Weights of a small mixture-of-experts language model, trained from scratch on English Wikipedia.
Experts: 8 picks a token, a softmax router.
Training: a variant of Muon for the experts, 9391 steps.
Below are experts of layer 7 (counted from 0) of a mixture-of-experts language model. Rows are named router (the router's row for the expert), gate (a neuron's input weights, with its number), up (a neuron's input weights, with its number), down (a neuron's output weights, with its number) and show model dimensions 0-255. Each number is 200 + 30 x the weight over its row's rms, rounded and kept within 0 to 999.
Before each expert's rows: "raises" lists some tokens whose logits its average output raises strongly, later layers aside; "mostly gets" lists some tokens that are sent to it at least half of the time. This comes from a sample of Wikipedia text that the model never trained on.

# expert 48
raises: "0", "1", "2"
mostly gets: "0", "9", "1", "5", "6", "3"
router,244,202,207,193,189,183,135,219,271,240,215,201,200,252,220,223,243,213,203,181,198,176,195,169,174,213,159,200,233,218,189,141,211,151,174,223,211,222,250,214,234,190,266,231,209,247,209,199,226,183,200,187,203,185,242,141,267,204,203,190,206,208,231,206,209,172,227,198,187,189,206,149,172,188,234,166,208,174,200,206,242,186,227,187,160,176,193,194,192,186,171,165,206,232,212,203,229,203,179,177,235,161,260,202,183,228,227,223,145,197,190,172,148,219,177,185,176,177,225,176,223,241,180,148,184,182,165,175,178,244,204,175,157,203,203,152,192,218,161,215,153,213,211,248,257,253,208,182,213,201,185,181,182,208,131,238,175,179,210,181,182,187,187,202,116,225,219,233,182,169,225,193,182,199,180,229,212,252,202,178,160,210,263,260,224,192,229,182,225,164,206,234,212,171,225,218,271,194,245,85,205,204,196,197,199,214,252,205,211,214,185,177,215,196,224,211,182,214,193,225,179,200,201,150,195,193,192,170,148,161,238,220,186,199,185,156,239,214,211,184,197,174,207,219,214,181,209,210,165,209,326,197,141,183,162,198
gate1,199,221,263,269,230,170,190,172,266,178,222,225,210,212,244,221,224,215,213,177,189,160,240,213,199,222,232,197,155,216,164,202,187,201,153,218,210,224,130,209,189,229,188,144,230,225,262,180,165,163,232,232,218,214,180,246,223,207,244,155,214,166,203,228,238,188,212,188,225,193,223,137,176,211,211,228,175,223,167,217,175,179,99,227,181,229,188,221,237,185,221,187,202,240,186,195,199,173,186,219,203,191,176,169,258,225,166,237,210,223,174,223,201,216,197,180,219,227,166,177,224,162,197,175,212,144,214,164,234,228,195,202,208,163,200,191,186,186,203,160,124,212,226,179,208,237,185,232,177,226,171,205,159,166,213,245,192,188,201,190,208,171,216,215,244,209,165,282,198,214,165,200,213,188,198,233,153,180,231,245,210,212,173,220,176,216,203,203,225,148,240,235,241,216,160,248,197,148,217,158,167,165,215,198,206,172,233,196,190,243,205,100,241,187,182,221,210,281,165,221,215,200,179,196,234,212,200,153,188,171,209,198,205,187,181,196,249,168,179,173,216,236,169,170,184,213,234,195,245,228,204,179,171,177,116,199
up1,191,239,236,230,234,183,168,182,210,188,232,244,206,220,191,213,214,212,193,245,194,163,191,222,204,180,249,200,172,216,184,210,211,178,210,234,201,205,147,184,203,161,209,226,214,261,236,154,180,192,211,191,186,189,187,208,182,205,210,201,161,178,228,203,191,162,231,234,261,242,213,150,155,211,202,250,216,255,181,180,190,196,98,274,195,206,158,206,212,226,227,185,185,206,207,178,157,190,215,209,220,205,187,164,258,145,193,204,190,188,193,266,210,222,168,217,185,240,210,168,175,193,209,148,195,144,212,209,197,213,208,174,224,190,154,191,202,232,214,143,152,266,194,232,200,220,218,246,211,227,145,168,147,198,225,230,204,227,226,202,207,124,201,201,235,217,236,261,201,179,197,187,239,201,206,228,142,228,230,218,216,210,172,206,209,228,200,217,210,102,227,251,221,204,198,193,252,167,205,138,170,159,198,236,209,173,244,217,182,199,172,116,205,167,161,207,221,235,170,213,182,166,175,187,216,231,237,167,188,180,201,186,214,250,212,141,260,178,171,201,225,239,202,190,204,213,193,231,233,218,204,175,174,151,137,185
down1,261,229,216,247,172,269,202,221,209,199,183,181,194,203,191,196,208,173,212,230,178,187,174,233,170,219,247,230,203,241,209,230,162,208,204,172,198,222,123,154,172,212,215,202,212,161,182,245,212,202,204,225,209,256,246,189,146,168,220,179,213,252,212,192,195,239,207,153,246,241,202,199,224,196,178,223,239,189,191,206,209,227,211,174,181,201,197,157,218,218,207,231,250,146,214,238,172,212,202,194,152,217,222,166,184,140,192,149,237,166,125,213,210,212,267,249,166,175,223,199,187,171,205,214,222,173,186,225,200,183,178,200,197,206,237,212,250,166,215,259,228,216,238,235,218,230,245,235,185,204,211,224,202,163,219,157,173,160,206,239,254,204,184,168,209,180,256,181,147,179,213,226,158,185,239,186,193,149,158,237,216,208,254,224,184,224,228,222,205,196,256,179,174,249,243,199,188,220,200,238,255,140,222,181,215,261,194,213,245,212,182,191,224,191,263,225,196,183,236,259,211,224,189,222,190,183,235,181,185,251,204,208,224,198,188,185,191,193,187,178,231,189,199,182,166,159,170,155,104,182,209,159,172,228,194,160

# expert 35
raises: "izes", "ia", "eds", "itz"
mostly gets: " many", " U", " some", " Los", " Washington", " F"
router,223,166,180,157,175,167,161,232,236,230,232,210,171,232,245,219,222,226,225,173,235,172,174,172,171,219,158,213,239,233,166,188,234,164,162,221,224,234,238,229,244,171,246,226,182,220,218,233,226,179,240,173,188,154,234,176,232,237,182,159,221,198,237,194,218,166,222,200,158,162,234,161,174,177,213,158,235,179,232,234,237,155,239,165,170,178,175,177,166,201,177,161,224,237,238,223,207,177,169,170,229,181,219,222,163,150,226,231,174,164,193,175,165,247,158,162,187,162,165,171,225,231,184,162,176,179,163,168,189,217,200,166,159,179,237,181,168,224,177,221,163,248,228,233,237,233,186,206,231,228,166,159,160,215,163,217,195,167,174,169,168,178,184,221,176,222,217,235,189,175,240,176,177,175,176,240,220,250,183,166,158,234,235,239,222,173,223,185,228,176,234,218,168,163,231,165,233,233,233,168,220,222,228,166,213,182,245,170,222,222,169,165,216,181,228,234,167,221,164,210,170,239,224,158,186,168,233,177,156,157,213,230,168,153,184,180,240,229,224,188,153,173,220,247,221,167,229,224,170,210,237,168,160,187,166,174
gate0,227,151,225,200,215,161,149,203,220,198,244,154,132,260,175,210,228,204,209,263,235,205,163,214,199,237,216,201,261,187,187,174,212,195,235,171,238,177,187,211,192,172,221,195,229,183,288,212,205,152,206,230,234,171,206,147,173,203,210,218,190,197,164,167,236,229,213,230,183,144,224,192,213,180,278,123,197,213,194,184,226,210,179,170,181,209,161,192,196,197,201,198,229,212,210,174,210,210,217,218,187,221,207,188,171,175,217,202,203,214,191,213,174,174,238,221,222,195,254,152,210,216,209,183,195,171,183,247,171,187,205,243,189,194,228,168,201,233,173,215,195,217,190,209,218,232,178,208,175,264,159,241,256,210,190,193,132,160,239,203,169,153,224,214,194,242,137,236,193,217,284,231,190,219,226,196,187,238,163,211,217,215,185,239,188,156,154,203,197,196,195,203,220,185,230,210,213,212,187,176,183,129,289,214,187,254,172,150,228,197,204,195,146,208,218,173,233,150,243,162,214,189,210,219,194,197,210,227,196,264,216,252,202,222,157,201,265,198,160,216,155,251,202,180,195,166,231,225,167,156,194,180,188,152,161,216
up0,212,181,187,207,207,158,257,131,180,208,160,189,240,191,202,214,222,173,230,197,164,218,234,180,222,144,186,252,165,222,178,236,262,131,177,191,210,166,202,176,176,239,178,251,169,195,121,210,175,207,201,189,191,202,175,177,231,203,193,207,149,118,209,231,183,192,180,159,239,211,212,214,212,218,175,188,150,199,196,228,218,214,244,155,229,204,219,218,205,286,200,204,155,156,192,200,249,186,209,245,230,167,237,145,170,216,205,193,197,167,176,218,168,178,122,243,184,173,192,265,146,169,251,194,221,203,236,204,233,213,206,130,186,241,264,189,152,235,209,174,189,188,185,208,167,236,198,192,158,230,196,221,172,153,168,184,217,254,183,180,216,196,161,198,238,179,221,198,183,194,145,169,196,166,196,188,160,216,195,180,185,226,206,130,205,210,186,161,241,182,175,207,173,218,242,206,154,182,239,243,198,190,116,227,193,181,195,198,128,205,200,191,231,220,203,218,205,214,204,222,159,188,174,203,235,201,205,197,228,163,191,174,196,158,188,182,180,210,203,182,244,207,189,219,203,202,211,153,202,248,236,217,160,196,200,155
down0,235,202,246,189,207,167,254,184,166,230,190,210,190,241,170,192,193,215,271,224,251,245,223,201,159,219,205,172,260,248,222,248,196,214,240,253,184,213,178,199,191,188,167,208,188,221,191,185,185,245,200,211,176,216,256,232,207,205,145,218,212,197,187,160,241,189,224,237,213,204,201,266,187,212,178,167,192,166,276,181,206,146,205,163,260,173,227,210,200,184,188,202,115,228,204,206,170,243,256,245,177,214,205,206,199,250,161,158,227,218,193,163,241,194,154,194,154,261,262,185,183,177,234,121,179,202,184,179,190,175,186,208,226,187,231,201,167,181,241,261,185,189,170,203,196,205,221,200,213,212,157,178,198,196,193,248,221,206,185,153,183,207,171,135,207,251,177,209,131,201,219,199,152,174,200,209,202,232,177,237,214,152,196,211,211,186,183,201,194,187,214,197,194,143,225,182,174,203,181,211,177,250,212,220,216,193,159,194,225,222,236,199,186,198,158,191,223,240,207,230,162,166,239,172,185,220,209,173,212,211,254,274,179,233,167,172,217,235,265,203,255,215,225,237,196,162,209,201,194,187,159,261,202,198,176,178

# expert 19
raises: "M", "C", "Cl", "L", "B", "Ch"
mostly gets: " ", "–", "   ", "+", "/", "1"
router,230,197,176,153,197,159,152,251,219,228,217,240,164,206,256,215,220,215,201,192,237,174,200,192,189,215,180,189,223,209,145,218,216,207,191,207,200,254,249,230,199,179,247,230,217,227,235,225,200,186,259,196,174,163,266,161,271,228,213,213,244,212,204,195,191,193,233,176,196,193,261,202,204,176,206,183,223,192,209,201,302,176,235,181,178,204,164,178,210,160,208,189,228,235,211,195,209,185,179,166,215,151,210,220,182,166,227,222,166,193,218,171,147,269,177,167,179,199,191,210,210,231,187,140,200,136,195,176,172,199,172,166,159,168,233,203,177,204,163,210,121,260,246,249,272,230,193,171,228,226,203,182,185,231,142,220,198,197,203,191,209,209,128,222,126,200,248,210,146,192,210,155,172,204,157,193,227,239,183,190,150,234,235,207,231,199,223,208,206,199,235,206,179,182,183,186,221,207,207,143,201,226,221,170,206,140,247,174,194,201,162,164,203,198,229,214,203,207,151,183,184,205,249,163,184,176,199,169,138,132,201,185,180,194,186,199,213,205,196,185,165,177,211,229,200,174,241,210,188,206,252,176,170,198,149,194
gate1,162,213,215,179,205,150,188,240,211,176,215,142,86,235,232,177,166,222,190,158,161,167,169,243,208,192,169,184,202,220,251,218,164,207,187,219,205,146,190,213,197,177,216,226,194,229,216,171,187,166,203,188,201,159,209,190,253,191,216,221,162,215,226,220,134,212,188,244,203,198,243,237,201,181,221,186,244,235,213,161,234,281,173,214,188,213,238,203,172,199,194,194,229,221,168,227,236,167,196,187,194,189,198,206,221,173,153,217,211,202,227,206,184,281,154,183,176,195,140,152,178,181,193,175,217,159,209,168,168,117,212,202,203,207,156,242,235,149,199,221,170,203,188,205,268,237,229,179,209,215,250,215,228,187,205,114,208,202,177,200,209,265,195,235,234,190,196,240,186,227,187,179,161,161,209,137,176,265,169,232,170,231,255,218,221,215,236,221,189,256,191,166,201,178,181,213,204,220,220,187,218,201,209,201,185,212,150,168,196,214,164,232,230,230,199,178,258,246,192,158,190,195,236,150,192,213,184,190,207,153,185,192,218,160,184,149,211,178,206,208,164,251,220,191,194,189,165,230,186,197,183,154,216,220,167,189
up1,182,221,218,207,245,178,200,226,204,193,212,164,99,237,253,172,162,216,158,188,142,184,200,240,224,171,157,176,207,157,223,211,178,174,195,225,194,159,218,225,196,162,225,207,177,214,162,205,174,190,223,190,204,199,212,164,216,184,215,220,175,233,212,211,183,202,203,239,206,188,232,238,216,210,266,191,213,238,195,198,223,233,139,212,196,205,216,174,170,187,232,219,245,241,197,226,241,158,228,237,213,191,165,225,235,216,136,228,210,219,216,187,212,224,175,169,213,163,140,196,156,172,173,193,193,164,215,167,174,164,217,208,209,184,127,251,220,144,199,213,186,194,189,202,253,218,228,219,213,228,238,217,227,179,210,124,196,189,191,209,203,265,207,204,185,196,197,195,169,229,145,195,153,176,158,142,192,271,176,200,169,228,251,225,277,190,246,235,162,234,172,176,236,186,200,197,215,191,216,193,247,176,191,206,195,220,129,181,228,162,210,218,237,214,158,169,261,249,174,153,173,178,231,160,181,224,213,157,189,191,199,171,216,173,175,187,192,159,203,210,162,262,215,187,191,204,153,241,180,200,169,149,213,227,192,139
down1,215,200,206,169,172,244,200,256,125,180,220,204,222,243,200,172,187,233,152,197,206,274,203,193,243,185,178,183,207,184,172,154,197,235,175,168,225,187,142,174,216,240,168,162,190,179,232,170,195,231,229,234,169,152,184,238,211,151,195,168,163,214,186,176,189,179,244,222,195,200,194,185,216,157,219,164,246,194,175,220,162,222,240,225,222,163,168,162,157,209,231,225,168,228,240,127,189,181,214,171,194,241,198,152,209,216,222,196,201,226,205,192,145,170,250,191,249,203,217,188,192,149,203,198,194,221,190,186,255,176,212,175,249,166,207,252,211,173,181,226,223,224,207,101,234,223,231,233,190,182,233,201,220,187,190,232,187,223,179,199,221,168,168,147,199,154,214,195,180,188,196,154,234,180,140,242,179,164,220,212,183,191,169,186,205,203,219,200,217,195,154,197,107,181,225,175,189,223,201,205,187,227,230,175,203,208,146,216,224,149,183,210,181,211,124,221,180,220,176,196,196,214,211,202,216,206,290,232,175,173,201,190,233,198,183,178,206,208,150,241,209,229,149,189,170,179,151,193,181,194,236,289,224,203,195,179